python train.py --num_hidden_layers=9 --hidden_size=128 --n_experts=256 --experts_per_token=4 --d_expert=32 --d_shared_expert=128 --hidden_act="clamped_swiglu" --moe_layers=[0, 2, 4, 6, 8] --router_score="sigmoid" --normalize_top_k=true --routed_scale=1.0 --balance_loss=0.00116 --balance_bias=true --router_logit_norm=2.0 --router_bias=true --n_groups=4 --groups_per_token=3 --shared_expert_gate=true --init_std_router=0.0245 --lr_router=0.00145 --num_attention_heads=4 --num_key_value_heads=2 --head_dim=32 --vocab_size=8192 --norm="rmsnorm" --norm_place="pre" --norm_eps=1e-05 --positions="rope" --rope_theta=10000.0 --rope_fraction=0.25 --qk_norm=true --attn_scale=0.177 --tie_word_embeddings=false --parallel_block=false --init="trunc" --init_std_qkv=0.0316 --init_std_o=0.0 --init_std_up=0.0316 --init_std_down=0.0 --optimizer="adam_variant" --learning_rate=0.00303 --lr_mult_up=1.47 --beta1=0.95 --beta2=0.95 --lr_head=0.019 --warmup_steps=237 --schedule="wsd" --decay_fraction=0.758 --decay_shape="linear" --final_lr_fraction=0.0 --batch_tokens=262144 --max_seq_len=256 --doc_mask=true --train_tokens=799700000 --max_steps=3051 --dataset="wikipedia_en"
Below are experts of layer 6 (counted from 0) of a mixture-of-experts language model. Rows are named gate (a neuron's input weights, with its number), up (a neuron's input weights, with its number) and show model dimensions 0-127. Each number is 128 + 24 x the weight over its row's rms, rounded and kept within 0 to 255. Numbers have three digits each.
Before each expert's rows: "comes after" lists some tokens at least twice as common just before its tokens as in all text. This comes from a sample of Wikipedia text that the model never trained on. Tokens count by the router's weight.

# expert 219
comes after: " of", " to", " in", ".", " for", " on"
gate0:157150173121096171138103132112125146120115127077086149098133129145112135107106135121113146128168128104138119118148145119140157107070137103121128126145153121135128119095115134131073166141145139111135141130098139147133158129130138085112178146110098090119136148153121115174101099119124107057094149120130126126103102138120142134092071149115149148135137111098145064114113123132176083135157
up0:128172104135107139106098133111109141110074087168137110129158141134140151126133178162173118090117078130155099100158165134181113094125119129166109135147138088110116136109138108135120117111113141078148135094146118121123159140187156121130103125139131101140112118118116114148134157127120102123083140104113138130083101168102130138112111149149138167133108134163171115124138083107171108119133
gate1:171138118150093163140109167150133129110095095126107110163143135165124170102087106131135114142130098124119098149143118143141135100151125144078135172106169095137147129120125133123113155126118106155103123135105169171108119134123168122133160148131071089124094094141152146143120110108098144137114124105135156126116103130104119121125117091099162187137108123143141104184141118170113082106166
up1:124086074109145139142105138155106141172122115141186086158153135159127125149146114126131154137128105150144195123125109132126136161137148153123090182102120104143130146114099118108139154143131081143115175119080129113125108136179135125153142128096113097117133146132137130135119157169093138144143139167084127149109129151136130155101162128104133134131095092130137078111161109146109083137154
gate2:107115170098096120130118103104102138150094150115101129120131140113093103095146085130094143144117101115118131131148075153143130109118163151134147127148129079107132144116104117133129153116111115127138127163090156112101148162178167139106166158116160123105134093148130149135177112158128109152117141143116103112117076134133136196096132088098161122125113091150160131133091099114161100135158
up2:134157152111097140162143130127129117143132134102116125151129124107090089116150092179083138149131122153132133127154017118105127119140208142133110127150136102125119115119099116151152185124138105133136149170111137110121128134166141135092150163114160097137132135152160124146149128145113106137148120139087131105122088151165097145090099112133142124134131104133127143113087097144118133112127
gate3:160163171115106153157122149136103119110118126127121119164126122142092104108117166133092130159146113110145099138150088155118187108128122154141170146141149120157141134099104154123176146124101102145109117155105120145129148121169148150152143148109123103116088114149109123164136149142109141117134129136114133128098081142118167158096134126090155162150105114152161076140119095197131101132176
up3:110113114079120091114103097103173135093128125057144138137110161125124148144107152082094192133168083136116172160095143141105136133109115100124152080152078154130120106108129115100096154139118127137143161169162142140113152130119112111188143137116141103112151117148149145119152128151161110132100148151114139162110130109154115121092107131114132102107103144131142149145124110121126135109156
gate4:143130157124147161163123125100112175153158155127120093156139094189118116146175162147124132135105096165133166113168111101159149121118124145120108192140163135142122156073118131116129163133133141129112131133115136182094152089125107121160112140110094147156131103140102151128130101177124131152126150118135128117146113168111188135133136145088135129166121124129146106122141087120123087119139
up4:114115125101173161159130122123133122119143162119122120168152092157105139129134131136137146159144092157122162143128150123094179123113126119139146148126142122136129177089119140140122136144177129125131152149091151161119151127158114130146147163100132153132136121127091079134126165131097092151115163168108102092114094136172142158083116165099149157084102119123135114132085080081121155118154
gate5:143160116093128107142120125098120101142109110115102139117132117160127148122155111149105137148130095148110122133150127179130146119110127139126164144129132124145122189126114136131159110120129100142141113120092166175117128125150118107145151149112062122076126069140126090117088160140139119145146114084155135149115130144133135129099094145106108184159135155143202099167134108189127133121149
up5:171112182069117166128097117087127104140104155131129173130121148119113166109143123142120145126139088123082104148175108149128154120120120156107141121137108165170104156167127178148123147124097109124124134137110129183125161141158147104135137128146145139165142145118124163153101177129076136138143127095179136155129128152159126132134116124137148153144140137154115122164127103157084152129108
gate6:139145166099092088113111117121087154122126144092137108145153120154081130159084175132133149119125119153181126128172156181168155101142123128149139139145122131099125107088118113163097156134116094099108109150169115101137121125154137102132117156140099141097130125119170114098116175131112080113134103132151127119104123135104149149129093137112171119139119081136155114128130111176143125085119
up6:122137108124138086136152081117155118093124083144128128138141119092107123111118135137132139155149122124144112126140106154110139101128157140130118160107124138126138124144145111151115081097134097125137140168144123116163096076137118115121151108115137070138094154107141151147158099144082164130121139089084157128145118177201098164095124124088154140199111104122139105159155131150125124115120
gate7:111162139122126180143115138133106127119113159087123132140116139158111124126103167136097157145122113137147115127150157134166139107109105137120097159111137114108129141121098160118113155093126156157111092173093125117087171132133139145150123155145136141105107085216153098127120157104129114141134105107146128146112115153110167163125109175122126126137091124143160103169098076151126088120167
up7:166118133115137143134106128140104139063103161113121137151130114161086096145104154080118137112100124134087132137113142111132117144095136162136145127091123128133121120097120125143107140113116119149073124135141101076141115128151130149124124080154128140119105079144140155115125130146120136161110140147135119115131099173156126127154094144103150161092099028136123131136098151147134103131188

# expert 239
comes after: " ", ")", " 0", "0", " 1", "1"
gate0:182126139109168115165162079101110146154094111135137100141176133131125098106131099109100109174117082147146098147120135122151154151135139120158148139106151114148119138129113087095152134117116147154092142160163141114114103152116115156148163123094159061110120106135133116070092138120114165099163143135121125120140133125141153103068150148086155158143121131121131138097115123141108126112129
up0:165123142114162120153165095141166119123119134154119105133170131102162143113123148135069122197083098135166109179110102141131163156134145098147143133137139107167129154097115169110170137125113127102123152138142139142139128119130125145096163151089138101128152123153089114124134139137095169093137091131135147117080138163140161156100143160096146147158114148135145133140083146130124122152133
gate1:146162128145129140152118089152129122114071077104114114145093095134071155115112122157084135194165121129129113107127111107089129083154123139140144115135114119127131215083136159165137099106113130121115120187101153148140151160128093108139137149121147166142143114142133145123122121104127125105133114123138138152079124128139142132095119110131133124131087140115160131171152144140118129100144
up1:122107148139095122137129128139108147104162107163107129140116067144135089117121134150114124153141131127153149153082096133105124102131142146170119135113149119149131153118102157125142150067161109126127097170154133099178105126143138151157143098116114180152123141176151107145144118102128127075149109125148109157086143145103158149100123107127135128123120133106164129164192107082147121105090
gate2:110110111151119138114105122127129150160124169107121117135111125151112153158092135115118136112112102127147123088154100161105179052158120120140179127127116104145093141107088110120123133137124071108119120129146133130124132129103134154084124103108168134155143097165170129129124083130168134108136138130080175142129108121095110171088080125136127118120147098106138103164112118130107100087156
up2:119184103126103135102122107152150154172113126127122089142135117156117189160079128138124153139144119148156128128145094130108172128141146118162144174138108092113138173046084129120146100162106095115130126161109145134118166123131099122075133115166141151150154128131124165146132090115127098101124117126131138139100108122100149172118135134139114112118135165095138109156117137153108104128144
gate3:135129123150143133133104138171124153155098135112151098140125113129105138130135160127114134166149114113132104117139083116128140061143114145178155169121133133121128121092057114124148140105137128151078081125108153142098117182121136124078141134128141137117127125121151108057127096119169137123125092136092111147121132124087154121073108122127109124141106107109173100139122149134124086089142
up3:147209140138130156141110116150142133146117139120138100134143114116127144138153145155092158172172103153146138097143086116091140074138133134176168108105125091102125162099100161162129094138143147173102063100166150112123114150130146106092137156116136131108130157101127124082144123121149116128116088127121096142128138136141133120106109119126132141156114145165164105156098131161126130103126
gate4:189123162129126114130127136128130062104108130138135136166168110110060113073108162141109108152130068110155119163126113130120129058125147133129149139128118103154147091116136145101121160130137127149131097189124121130080129122106150158114139159112107109098114091152119119120105126131147113140143161134082161132160148133143135115137131155125171136147123119082139158131099134129104138126144
up4:135102143156125118157126105081127150134141153119137122126131166138146145138149070080142123104100169108093145112160156137137142162144130114136104121155156196123125140172115150167114118142106127106095146088158138125155095125118100117157147077149166136137124165098124081069106152113131128131117139098118114120103096111111094109109114096138105117118138114137071105146156101124150126136109
gate5:157118132125139111121152102123134071118156128152115132163119136138102129159123149137082130093149084139141158148141120191124136125111143107109105135131147151129151176113103131129133159114158114107145135154111148181117149130167132109159132143085123115133129056135114145128114141125122158143113127056123085117094130180150154142136097175127144129151114125159132128159146096182137137133163
up5:154116149114141118125118118153132120114134113167113146184153138158132141167126141152142139094145088132107197091112119187141157103117111121082144151147122156141128131116093122137131146068165121144137151120120102169084128098140108133132136151130109131136157095119121097129117084134068171137103130108125096068106116170123151125148118138142149139146123127135125124128103104172121126138175
gate6:145142112171139107149124133165129173158087109128146123144099106155089193148127153146108147167127097089103121114130128104122176117145148128115177106110100120143125125080090163141151146103119115171107145089096140130129101103129179097104104139111123136124121118130138117140158093114135158130135121119113173142169071122105151133116125095121142128123113117102150144155099137141117094092159
up6:163150122139084124143111146136133119143136124091148125148108109092146119098160149099129129090099133148107137078108096107152136095150147161131144172123113129146133120108112092118095134146185103103118105151185126138107111099098108141118149105168087118164110152114136113093176132145113112161120114136122119139133110173129145073111152149135117127155143143102172143099134137165122063144133
gate7:097144128133131131170117118154114112099135114135128148164180140123139103114155134110113133184140037126092131116161138137137186136118134136172144141118145118140101131135141179129127168138120120098095141097148135090134125122167165107140137160095099134131127143120132109158168145172113143102112140151100140118132133125156148123156098124090148146139081069136161153121125108119166124110120
up7:086120109136180116147129143157154096118124111135121132116142151173145101108168144138097138159146098119103129158156149137154145134139111116157143144133086113151115129103148140133124172151175153107151149079123129094129135121120145064145100171114130149123159131108144093126194142093135143131101170157106118130146125147139154144140084101142146116115094085117163157139095092124135122101149

# expert 115
comes after: " of", " and", " to", " with", " in", " for"
gate0:157137126084097109143099126161127160131113129100131106156166131152109153129103137120118145129156132122157102119143094137142161128114160121153114128131154102165118117095073149140125174131106116112130102144091117150113146157162150140103139127121109154136117119133119137185149162122103119137139160101089153110109114155109127125097093134087140157127078105147152116146107118181119093088207
up0:182111134138130164112152094120121093160123144135112131074124133124135146137149091120136164131077097123101129099101147120132101075083120146143100111124146105136136138131112117123129147181167089110147135130145140153099144106134160150163135071121124109151111131121161116090119138176115135147166132127116133164133137111116161156141123105119132107110124147175074099154165082145150100119151
gate1:157146139137144162091151125118076094084088153144128135143147091197123156078149139130128083160128075125152108119150118161142164092136112125170117175114126051119124150103121112132106141156127126168126107121138141140137113130121133116139150149113076110131125141139121124135142138116157123121155123095128162147106132118157098124103148117112157159141079115143162097124131101152124154124120
up1:161168141110142101132081090152112143081127133126103126129109117144113148164138150095089114133104123120134167118139145138163113102103176139155124148110152126158120107119107126159132148155155121131124143131115162096104153164175178125132135134130118112158096093173129128162129137148130127116072156150151163114117116122115145182080146150081150153120131157114124121166145146149137117155180
gate2:116135160116106111108172116081128158124096115118119127175144127130155138134120123165129159091106103097130111137180105117131158125108082138141120116129136098104149102118094147130084142124162111093133138183106107176092131144169153104116123125124125063081129116183131166131152148145145114119167125143107127078108129119143127127120129162115157141118124099172151103162115121152152135109129
up2:125117153122145137113129088140132112095127130134160100111114124129115113107145120112119146137104091123144139101148135104136121128127161119200169124127153124154135108102129125120136129134103131102139129082122171117129152107175150095143168139134148130173072116123141127205094108164144112159169131110110120102082126128127161133092181136090119089097107132103171094097127127116114085130140
gate3:156138150136102114150114130074074106113117135126124141160129095166109148169140144136107139119149089104160149147141069146183135115129130107130149129119178092143091179142105111097133104141101149143129130163100154121110099119153158157159142142143076066123128119142112163133142134161133140176123092109137121118148109140135141157134120117126143188149123109092137115157135132133111139136118
up3:154164135067139145147099139072088099122120103138121095120159102131131172124132126179104156132151115127127111127159083124145135123103117094133167100124149097123109162149089117117083116154128120127175146129100148122112111126130127144130150156144107105146079107147132146129160155136146112133123095110149134078090092164148143142166129096113156136139140089131143087143119099075136109137118
gate4:183157175122143123109106133116096144110104108118160094135127081155111111095137149148128141138144107147138123121155083159151152094138122121145142149131120129138135141103135164130121151166110141143109117101105142169120142173180119143097121154104120112138113100144130148147169144155108103142133168120113211093109093151157176121143107097092113156130106116129163147135148101135112146101154
up4:130129153099162110152111142171160162133103128126110141165114181147147132136122137121157095132094121060128091091117122143083146121103117148098095129103108142145143165105086144143118166102083099135126147140123094129121128086143152142153089119114108128130124119164121148143109115076137145133110156147131140114124126138101178141078136124106146099108123107124128174123166128135114089107177
gate5:150149176103112148151111163140119137124115112087102097120102136127082145143075149151092097146127104122176122143141092129131127066135173128132136141120171123126105098106084146129113173138120124107108083159092136148107127145180158101105132149126147087110113091142136133157113143121115147124123129114100125145123114142144180161099096133108129142153123131134171146127150104168122090123159
up5:135108199151121111131124129149082133144150137121163107168099142106118143090101153176170109146136145125133140135144129150142116121160111143132146138180164119121090153111167151117100112166126127167121101146151094097097132100142109151115143178163089127106159143143183130096160131109154136136156159103120137153136139134099132122124089120141139104101119118104132129133164097104145078138154
gate6:153162130052127107147091126102107074142121166103086134183141115104106165100143111152116117168151123138111140119129131139147151135096122090134141119144140095096140136131130136100089110136135099106133101154079131125104102145109121119142174111104115084138122147146109116110164135146103101114137109107123189099094091143146138170149108133130163120128117157161147130168130099120095131135140
up6:138160115080089146151081116121133113130097109120103149182165102092117116101098140139120096141180149162097140108134129121170132147105138105127110121126142171140132157116122143098077109130117106118108101146125125133107112148139143134154174135151126086180097119133109147134171136135096145124154110128141160039116120114114127105151101115128121116137123146110177117132148098127103095136135
gate7:118135137111108158141145126119097124119132142124105151098153100095113107110103154160149092131149127128121149089159090124089124113145110157130152122145172138104114198109137136130134152132121152148096136139139147121113142116135169053116120128120150097117121116139115145159163108133153151101122118111136127095105120178096157125121141104096156139166100136145139065122112099153162110107200
up7:126127127107081092131096140131150157118128168151134130154145122134145143156111163096163065170115104119164112130141180149121118103129150126124122117100106123126146127099056158168103109158097135112156090164132127124167138163155133115128138125118133108119107111162087128165160110122135131126128137138098176120142125122140156107092100192139117144155112103133166152138147132157139158144145

# expert 248
comes after: "\n", ".", ";", "==", "Personal", " He"
gate0:123142173128154109137128135139132139126097118096089159150149100121115153129073109087105125180122109092122143101136081129119144100133143169133156170099125095138127144135151183129138150136138147104097093128146105153114153132129138171119128131136168155142108110169122116162110125143104142145132150070115156158160142130078113150138168092128164140137137094101142151161124114142127128093176
up0:093166106118119105136136129138156117119070111121114157154121166151124155103088112150100130155138096091135138119139143118148092102108175099131137115135112160140144150117133155151180117120131143117122144157123069152118115138119121138125156161120156140121126124103120101156136146127073148145127129068136118172140139107137124155120181118134156167138177092104155141114160134135060155112133
gate1:129160139096129122103121112132141132128107128134151137158133118138120131158096131122108137139166100121132172127154111107140123146132109143163150118094126084126135123098104113146137156141150128099088070127115111142114104134134158164102181152159154156122084132160148124172131103134118104111114143129114117188122158114082121161126090124127166131125109064155143153171121081184158098134153
up1:133123166115101090121130106130133152132129119117142115137148106132116123139123106149121087151152106106125140099119059128163199129135133156132128101124090101127106132114112142072138140147116107116109118124125067137134107145156146142112146136172163157105082165163125125164206138160104111115153152141109134178143105145095111160141117097128119122082112111114129155142104126135130108103114
gate2:142189128122122118151141114127144091140119108136128098125139111107096145124107127137108141143099121133069111157197105116098143080105149129130142109125125128135149138092130149130122150119088127178120123109145140147172111127144143113160115193147136109100126078120137113122145130088085169160165119121133108163109084134158133178075103101117135130144129129117157148143124110154148140090152
up2:158160157136112155150144093113154082147183102124076102133138100130112171134103095115148133152123101126108098148145109090101130093125127128113134167112137109126167137103117126105122123129105159143130167095157154100157130164147109130122115170133145129078155098141101131146135150094084111089182103165145138159107118107128122153115159153127117124135104145109150141113093176102133142100132
gate3:135147145132144077148106141134110123109078101125145125166125111087130155092110131152089120148109114126174110105168072107154163122109148152154128156137154100158150124124104184125137131136124110113133133121114170145123124092094110165108151148145120151091133101123102124138124117109078143144102099097113135167126099114128135162080082093116131179114152119108132140150151099127110113089125
up3:142118120156130123149135146167109138115158156121082136106104113111086094087137184142115131109116154113085116116172127115138109122124146129109098156110135109123110130140098102137140106134095154102162166118119121128124120103133157130130112181104123115091130100152117129133115100115121160180131108112118107158138069110134203104140122110142103094175174139150115117145144099100106100170148
gate4:113147132140113128116133154152118176132103110102104108152150106149076127153094117147070128105144119096153088129186103150139117117112124166125123138136148100139107137097076144118143162159076152141150152111135103134095139149115129097146158119116143148136141117142096171116136151095125126157119153123137143086130118116161151138101115151076149168114122106202145089102138136143141153130124
up4:149141089126190094146128109138125106115108094154096146178113117153072145083133140164095142143075123140112097107130086115121110136112137120141137122161101141124113156132090167105106141116137157112096155094100164185120124152132074168113109128126117110127114110126131103118136129111114132109152120088142145200137113133142166121124161162104133140136157112117108136128141119137162132125149
gate5:097134137127117124157120127152121114143087129155161122159106096164085140127099110123099112140137078094145115159164080103116132103119140150105137170116131094111097107127128144129145181158105105113124127120137137135129123151101092108161161110114191147166178101158133159105074158135149118142142154151174132122097132138126144167114130138127118130111141125140178132133137139194141134144116
up5:156139084137137168126106109119125109118111143102130137166136136106149102138147111101143162164131134134144141119138109137093125167106138107136158170142108096099118126123144134144150135188128180106093128113181139121119146126162155164109117135105162106124156064137130116128176098087162140161124158120131156143142139161122130135188136143126156179153119129106138148150079088101137126126130
gate6:117134152081154137119116133127116145133117097192112088136113090104104103134105141180126114120148099142149114139161085140127150094118127138124126137104135107134127093119087151113105137141117121125141100108134125115145155149154128067109181147129130130113141127145150132138131108112147146080121127157120090136137121091142136169171124192099165183132080105133133130124107113166130101072144
up6:151081164128140116152052111126103162153160147102139128122108173112129143139186138150144180126094126162119152108111175119130141154131150102154137143143144141108082127113148119128098153158118127131094119145141125105105092090111118155130108164131088152105088132123156151150151129142151097154122118117095174158146130144120127137164108125139148109129148111155134139128072109142152111162153
gate7:149136137134081122133133174129109100122129111137149101164122130100103128124160141136137125112120102148136105132128102120098167104108140144144116145109095106122132097142161105100103144143081158159149124118100157151110150120110134059123138139126126100078123093152127120155135140123122099098116142126118141106137151126159100124101104171070184185123117136145127139100120098169148096056135
up7:175099140097130132147135130107104090115120133122095158120143115156113147108086124134136164137089120105113097122151094139103205075079132103098138135121140143131121147114163091132110139101104164108131112160120117138151127143129141135171121086075103119147124131137117143133138143148123128127169171142140116112114113153199154165104146149112171120131139118148140159143104120149102153091109

# expert 168
comes after: " in", " of", " at", " to", " on", " for"
gate0:121155139104175110143089116152124141105116093125109114111133107133123119130124167150108163204132119107135131114168088137163161106080117128152198137109156156099146152132121130147133141108137129164113096123095141142192124119128125126158119141120161133139123098152153125110098129124138103100131125118123116144085129155125171160124089122123125109164082150141122108121111063132159094136129
up0:144161104134141098158084120144135153159092081150116086158126112132127132161086166121136130148148116088113097101164112149141148125076164130144174149110155168120138170137132144130080143117101104134108126107096104166138122115148150165158144171116154153150129093120112112145135110132149131115125137091114162133113130136105136146123073108129127115157125138159129165156105077102162108120133
gate1:103178124094137164129134126099079176079075157143132125163181122108140106132113126137131121120134130080144124112154123158138159149112167114143154143140122111142139157130095130159114128125136143115119133126104097151128155113109115096094135142081158122087145094136118104128152124111115123087141191120141123129113131145142145126126157129130135178170075113151138073145102145119114079124128
up1:106166127106166128118118131118094178134161122130108132149136143116134114149098168139077112127134163132124142120190099139155142141144167085135132104093154151128117155121099145162080135095140125134085089076133109136087164118125117165111127140128152122109126122137121122128179121119131123106110142091141137144078113141122129122138158125122145142200130124153153117152073143130075139121124
gate2:138142139076120099133131130129131120112131138128155106153170117113125139092134124146127102099127109133138135099132095210114174080124172124121104129151113141149120157131097138152101128150085119136128098186080073114153128121114124124153175131126149114117111142178127125094172142154167151140137113114106136133124099167119131103120136167133101120139107123144128166136126085142113068126134
up2:120106123166123138118126119149140080168139089129130121090107160146125124085163136117134131161136122114139147163108122093184119177150084111131095149123156154097116093118148089099189111121169137129157159146121139131111126119159117086085117157147122177123121131133107115107095139127091102145099100149126092116116165126135147161118159130115155103119149116083132153101132132128121175124140
gate3:136138163113155148166088170116143137082130158120118116141134104114136115119099141083150169162159133152119143132179097144117150104116151133130107150160174124105127125128134142164178122145119122130099133122109139123132119137125152130158142162174178134088079084122113152102095131113141147148149160099122161125092123111133117142128119114130159147128080135161148085138143054121145118131142
up3:135145137106129152150097109131124164130129110112078086158145108116129119176080160117124097122178128124109118114132109140155128154109175142127168068058129137077077122129126133138137125133130106113093092107095141099116126113106127133132157136101122130109103099135135099154118114134132148084175156106107170158122143087089121137139105114139145121151141136154137118158099095098153139127125
gate4:138147143129134125162098120151145170118118146160102145156171136138142132137101181124089154149155132162126136138163127138106158107088108130130135183173176117142124145122121147178121166123115166120109154129113156156140161130123136130151138172102105114103134070125115150128154108147130136115145127082091150137106117188156112129120130146116095137131057148160143113132114089125124117111132
up4:118097131118169101090104159102181092104137122130124160133094166146111131085137148140154164155090135132156098114149099144123146132091106105115121135142160154095134128120147119119153149145124112125108112121109173146140124175132141159157133113114187147132070119159201098131112126130107132125106090099120102134099101111171138135120106147107134087146108128115132118115138097129125181122134
gate5:148165101120139150148096098138110129148105115132111112198183125125117137139138147156122074144141109118131120149138141149092124164104167103129139115152174153121155154112114148113095121129109087126110118127068129149105129136141119095146150150139131109128111121140108149084165120110123139102130110106111156118072094132102120137135113102125131135141107088168144125190101113119111061124162
up5:166176125110137139181082105178173174124090150131086115132129116126122134146101131101126128158131156150102117150145186119131146113138151120126151138135200139106152139125156115145112137104111130130077117083107128149149116137125149139155148114142156115080143092120137161139109146118115126111154184098119169150121114126112126132136130112129124133154110152172132115146105110117143060123127
gate6:125165123136126160142130119157112129101127080125091115151163109127106143181083164173115142160143114128144155115156107118116156146143148124132164112113133079139171117118117179134141141125128137157124098089155147122146118092145137121183123156101099100140140121188105156136119128110118176068083151118139105135124123156103136140113109115126143119174148127144130120154073144136126114102141
up6:147169089109149119180104099115130152129089128113088077135172117123118175153087173167119156145165112114134152115132131104140140122112131162100136104132129092174123161128125175146115147125127107128072135131141148146115143124137110110141157111095107119118160099168139119158134119105142120103117171127106132155131135146096113126150119106148149127169068125168108111167095107122147103125127
gate7:142133145131116115147090132124094141127113115135114128149110133138128129146111159116075098124127101109109143119140105117140143107139208114169165141101116088115121127111125109124106156142103102093126134108072133125104116118117167101121133159147167152156128119117146092134134118118140160076117125099107149139077097073106153199117131126129106174095127125103144121152130084136120083100124
up7:127125124133079107138083149103135182107118146148114092137120113143141147130088149162106142133143152100099147133118132161137133098130139148120152152077126129053131138130129098105132126120122143122080119134076117158156130167114149181151145106101159171142159141124133139122153118131122121077133147067109117134113077130125153138137123139133107129119116163157132132145076105130129076125102

# expert 16
comes after: " ", " 0", " 1", " 2", " 3", ";"
gate0:144169150103097101121130088144117143129097110105124115086135147095121129162123118147113166155181138095126157132142120172117159099118103100147164135130132131101136136112111132157110119118156124150125162162088171093111153115160131106141121123161149126141167112153119184123126148126111106144081123118135135104065150156114153161090127126101144115135110158169155120150136121134177101084122
up0:133167127136131135145134141142111203135078124087151136118140120075123102131157084093129128117160137138129152156157157130114151112114112165177140133134146102122128112124146139118127125129132166165116142107090126098117152087153150130104117109132151143166124120123166185086107124145108115158113094110148125100105139120081149142085119110110160146134130162149129185153168139125106108159138
gate1:161121070133157077118143089181122120140096139120107149150101197154108112126083130151147123153148079135123145119123153140118129142128114136151143118136179120100134111105112134112146151139156122123133090124133144134142122130107198137078134089138117099119096159174110158099092107102112138103118126131123138146064136123120173135113129101121156131151123150129154098140126133142169118135143
up1:133108129126124149087135145145140169135138136120129117117135083156167144096118119100122152104099177057117143146159125124134139147116106146132076120116091087125116139171123113129120144163166082121092157123159134076106093103152125168122146120150158086135131187115119106164154122141157077151148127098115135118151114109104119110112130134112092092123149103103104120139147111146115114145116
gate2:123138118102126110147141107130102143096122085154135145116097139149109100119128140149111115082167113112103158133150130175177164132141106149136103128115144120148109132156077127129131147185112110105124098140156111143116112176100157093144174123108100132079148105152114151125117086118144065134125100130120125118132121150101109126165135128088090146172128104170136068141144129135128128158149
up2:142160114116155124158151126134104113112143088159093106113078101143143139151146146112139111086093111180128156113171141122140094102112102130142139134126185173134130105107113141134127159135130124146115124097177121122157114145127157087131134103104086118146126130110128127138104110131150106129094146152104091059112083141077151132120139114119122087153147140169159106123086103123099129142154
gate3:143109107137133107118133109149148111116098098114107112147117120126056104119075105139116109115159105118125118151111131174137161145132113138103099103123157131160172107119090130141141173133098168149118128155162140139092140091104149108116113126121176062132092116182125175097096099111120164157138129104107113123101111108125126147123111127112166152135096097136165137147163096132145130127123
up3:139150108126164127151154118153118116135157130162077080147134063146106092130134110128104121137090136143133121126128143131113139125141139139156119119121140094167154128149113181145105117122097087094149104160130155120122129135124128123143105119147166125156114146121124127148141123121110114116116158165122206154096161136098169137055150128120116098149116151169124155168132173138092102145120
gate4:134140155148124108138141077131154127118107181150110059129101159103151109156068122115095118122105121139139119161146112121142134125119159128173127105129140073161139099124109114133180155113121117122136155149134128174126136176179124138154133150102148096151117118144129129119092132135111137115164156141135128140108103128116161156119119137136138152122126176144200126067099153119135117132113
up4:139127107146161137142133081154123098132130130141144138149115114123169117123129133130090130147088071132148093130114126068145154123133099122113118159108098101114090098134126139111121120094106119096115110115115179155126142143144120099118158159089126147152171119142143080094120105109129140099099119156137153151157125156184183164138117122125163104141117066125154098118114102118169112136106
gate5:169141124128110103112109100125126081149181181141119101117084145086133134165117145151127126149102138145114114098136135147123145105114125168108121170128171132111139126110130151141127166106143108106139121119133150171119112130118181138149133101152137094133115126147197080161147125134077131084119137119150145162121104101075180168134123134119162108124105101132157139156134100133125140118139
up5:108157126151111142131106097150106112134149149158105100127088165131120121175084140110111127112126077138138125155186154145180118096146137144159098169123118109106155097128145117134132110163106135150126106110128105134133105082147154139167124144146159120108177071145120132155122113115097130117105144097162136102135079106112155156127121153128124138119129144160187129160132100130098170136128
gate6:194115097122113070160132089153134126116120129120118095134140139140158154099112130151146142157154132122102122100109102142154130130118118120153123143110182139121126154123093165093159138150086139142129103112147126151128136156163175138101132113124146083104059150172129157094109113106100176144136127130134103136110102120095157108131115118139155168129105092139158101091107151154104123126130
up6:175134138114114076126080128137124131132114109139122136142120141191142136173127137156170140117134123143141165122157106127142128121139100099112167169135168066132103133110138117147180153156148115151136113136130089154111118143134190148154114105150120123106102110152116155123128102106099174169105109111131100140103099119141132125164148118125160149154129104120186113105099118094145101157121
gate7:111148107118161121141150123143120099132109155121138122111127114120106142115154100095126151165139102109107101075143147115173170152138091145123153143113158139122126116066093143130115176136134102160113139113136174184146114086095113076124128149134162157189096117151138120105143125151122121137116131106065121196101116104112152140125121120089125134153127137128125124127140102107131103102132
up7:120174096166175097131130077204164111118106140133142129091094108113086117133153133095101129131125131158147097129135110132199158111136123116153115168099156118149143099091092121131106159133124148151120103124131098137156125104155146135083157145126133154137122086148071078100164117144100129119140142132110125096107110164096141122131119134132148106136130135132136125115132113139111124095128